Weights of a small mixture-of-experts language model, trained from scratch on English Wikipedia.
Size: 12 layers, vocabulary 14120.
Experts: 96 SwiGLU neurons an expert, 2 picks a token.
Training: a variant of Muon for the experts, 282M tokens.
Below are experts of layer 2 (counted from 0) of a mixture-of-experts language model. Rows are named router (the router's row for the expert) and show model dimensions 80-159. Each number is 128 + 32 x the weight over its row's rms, rounded and kept within 0 to 255. Numbers have three digits each.
After each expert's rows: a language model's description of what the expert responds to. This comes from a sample of Wikipedia text that the model never trained on.

# expert 19
router:157169091125102151156120142165154072109101100093105159182099068149111069108086108165123150172097092169180139141141152086124112147166104077169171122155191175159152158107129056118175171168173136092103075114172160107105126095104169106152135150
What it handles: Mid-word name pieces. Inner and final pieces of foreign names and nouns, such as -ov in Ilyasov, -ia in Italia, -ations and -ary.

# expert 21
router:144151037127078148108185137148154114106108120151081146158143109136113106118084118124099129182109130140131086182149167080092086181152110069162128129178157159106152115108143068110170157161134138139125069150142125126123102121121145116148127149
What it handles: Commas and conjunctions. Commas, semicolons and "and" or "but" joining clauses and list items, including thousands separators as in 1,355.

# expert 20
router:157174093116107148158110138173146072106095104097105162188103071152109077109084112164119150169102089170184140138145148091118113147170111082177170132160196176161154165110135065116170177173179142092105068115174163109101127095102169110153127148
What it handles: Approximators and connectives. Words like approximately, roughly, nearly before quantities, and frequent of, possessive 's, plural s, and table pipes.

# expert 2
router:161170089125101152158119142173153070112104099094104159181101072150108070103087107165123141172096090170181138138141154085122112144162102074170173125156190177155155155107132060119177175170170139095104074110172159109105125094098167108144134153
What it handles: Mixed word endings. Word pieces and capitals in names and ordinary words, with digits in year ranges, such as Mart-ina, Crit-ics, seiz-ure, 195-7.

# expert 5
router:161173090127102153159119141167156071113104099091105160180102073150105069112088107166122149175097095172182138139140154085121110144161110080172172124154189171157153157106131064118178174167172138094107074111173156110104126091101170109158134152
What it handles: Word-final fragments. Word pieces ending or continuing a word, such as -ity in publicity, single letters like N or A, and year digits.

# expert 13
router:159150095132096159146123152161165075116102098087107147171102078140097064104100108172130140179105102175173145142151150088122105138165108083172173129170188160169163162102129067112172175166168136087107090108173166110102128101102167093157127148
What it handles: Pronouns and "There". Sentence-opening There, it and It in existential or quoted statements, plus scattered mid-word fragments like -er and -mons.

# expert 16
router:156171093124100155158118142166153072109105098096105159177101073146107069109086106165122151174099091170177137140146157086124112144164098078170175123156192172157153156105132059121179171167169137092103076112172159109104128094099167105153136154
What it handles: Suffixes and year digits. Word-ending pieces such as -ity, -ed, -ic, -er, plus second-year digits in ranges like 2006–2008 and 1960–61.

# expert 8
router:158171089124104157158121141170156073109104097092104161178101074150101070107087105163122145174093094170177137137142148086123110145166110075168172124154190173158155156108130059119177174165168140094105074113172160107104126092105168108158133151
What it handles: Years and capitals. Final digits of years and capital initials of names, plus table cells and results, such as 199-7, 193-3, H, L, Lyric-ist.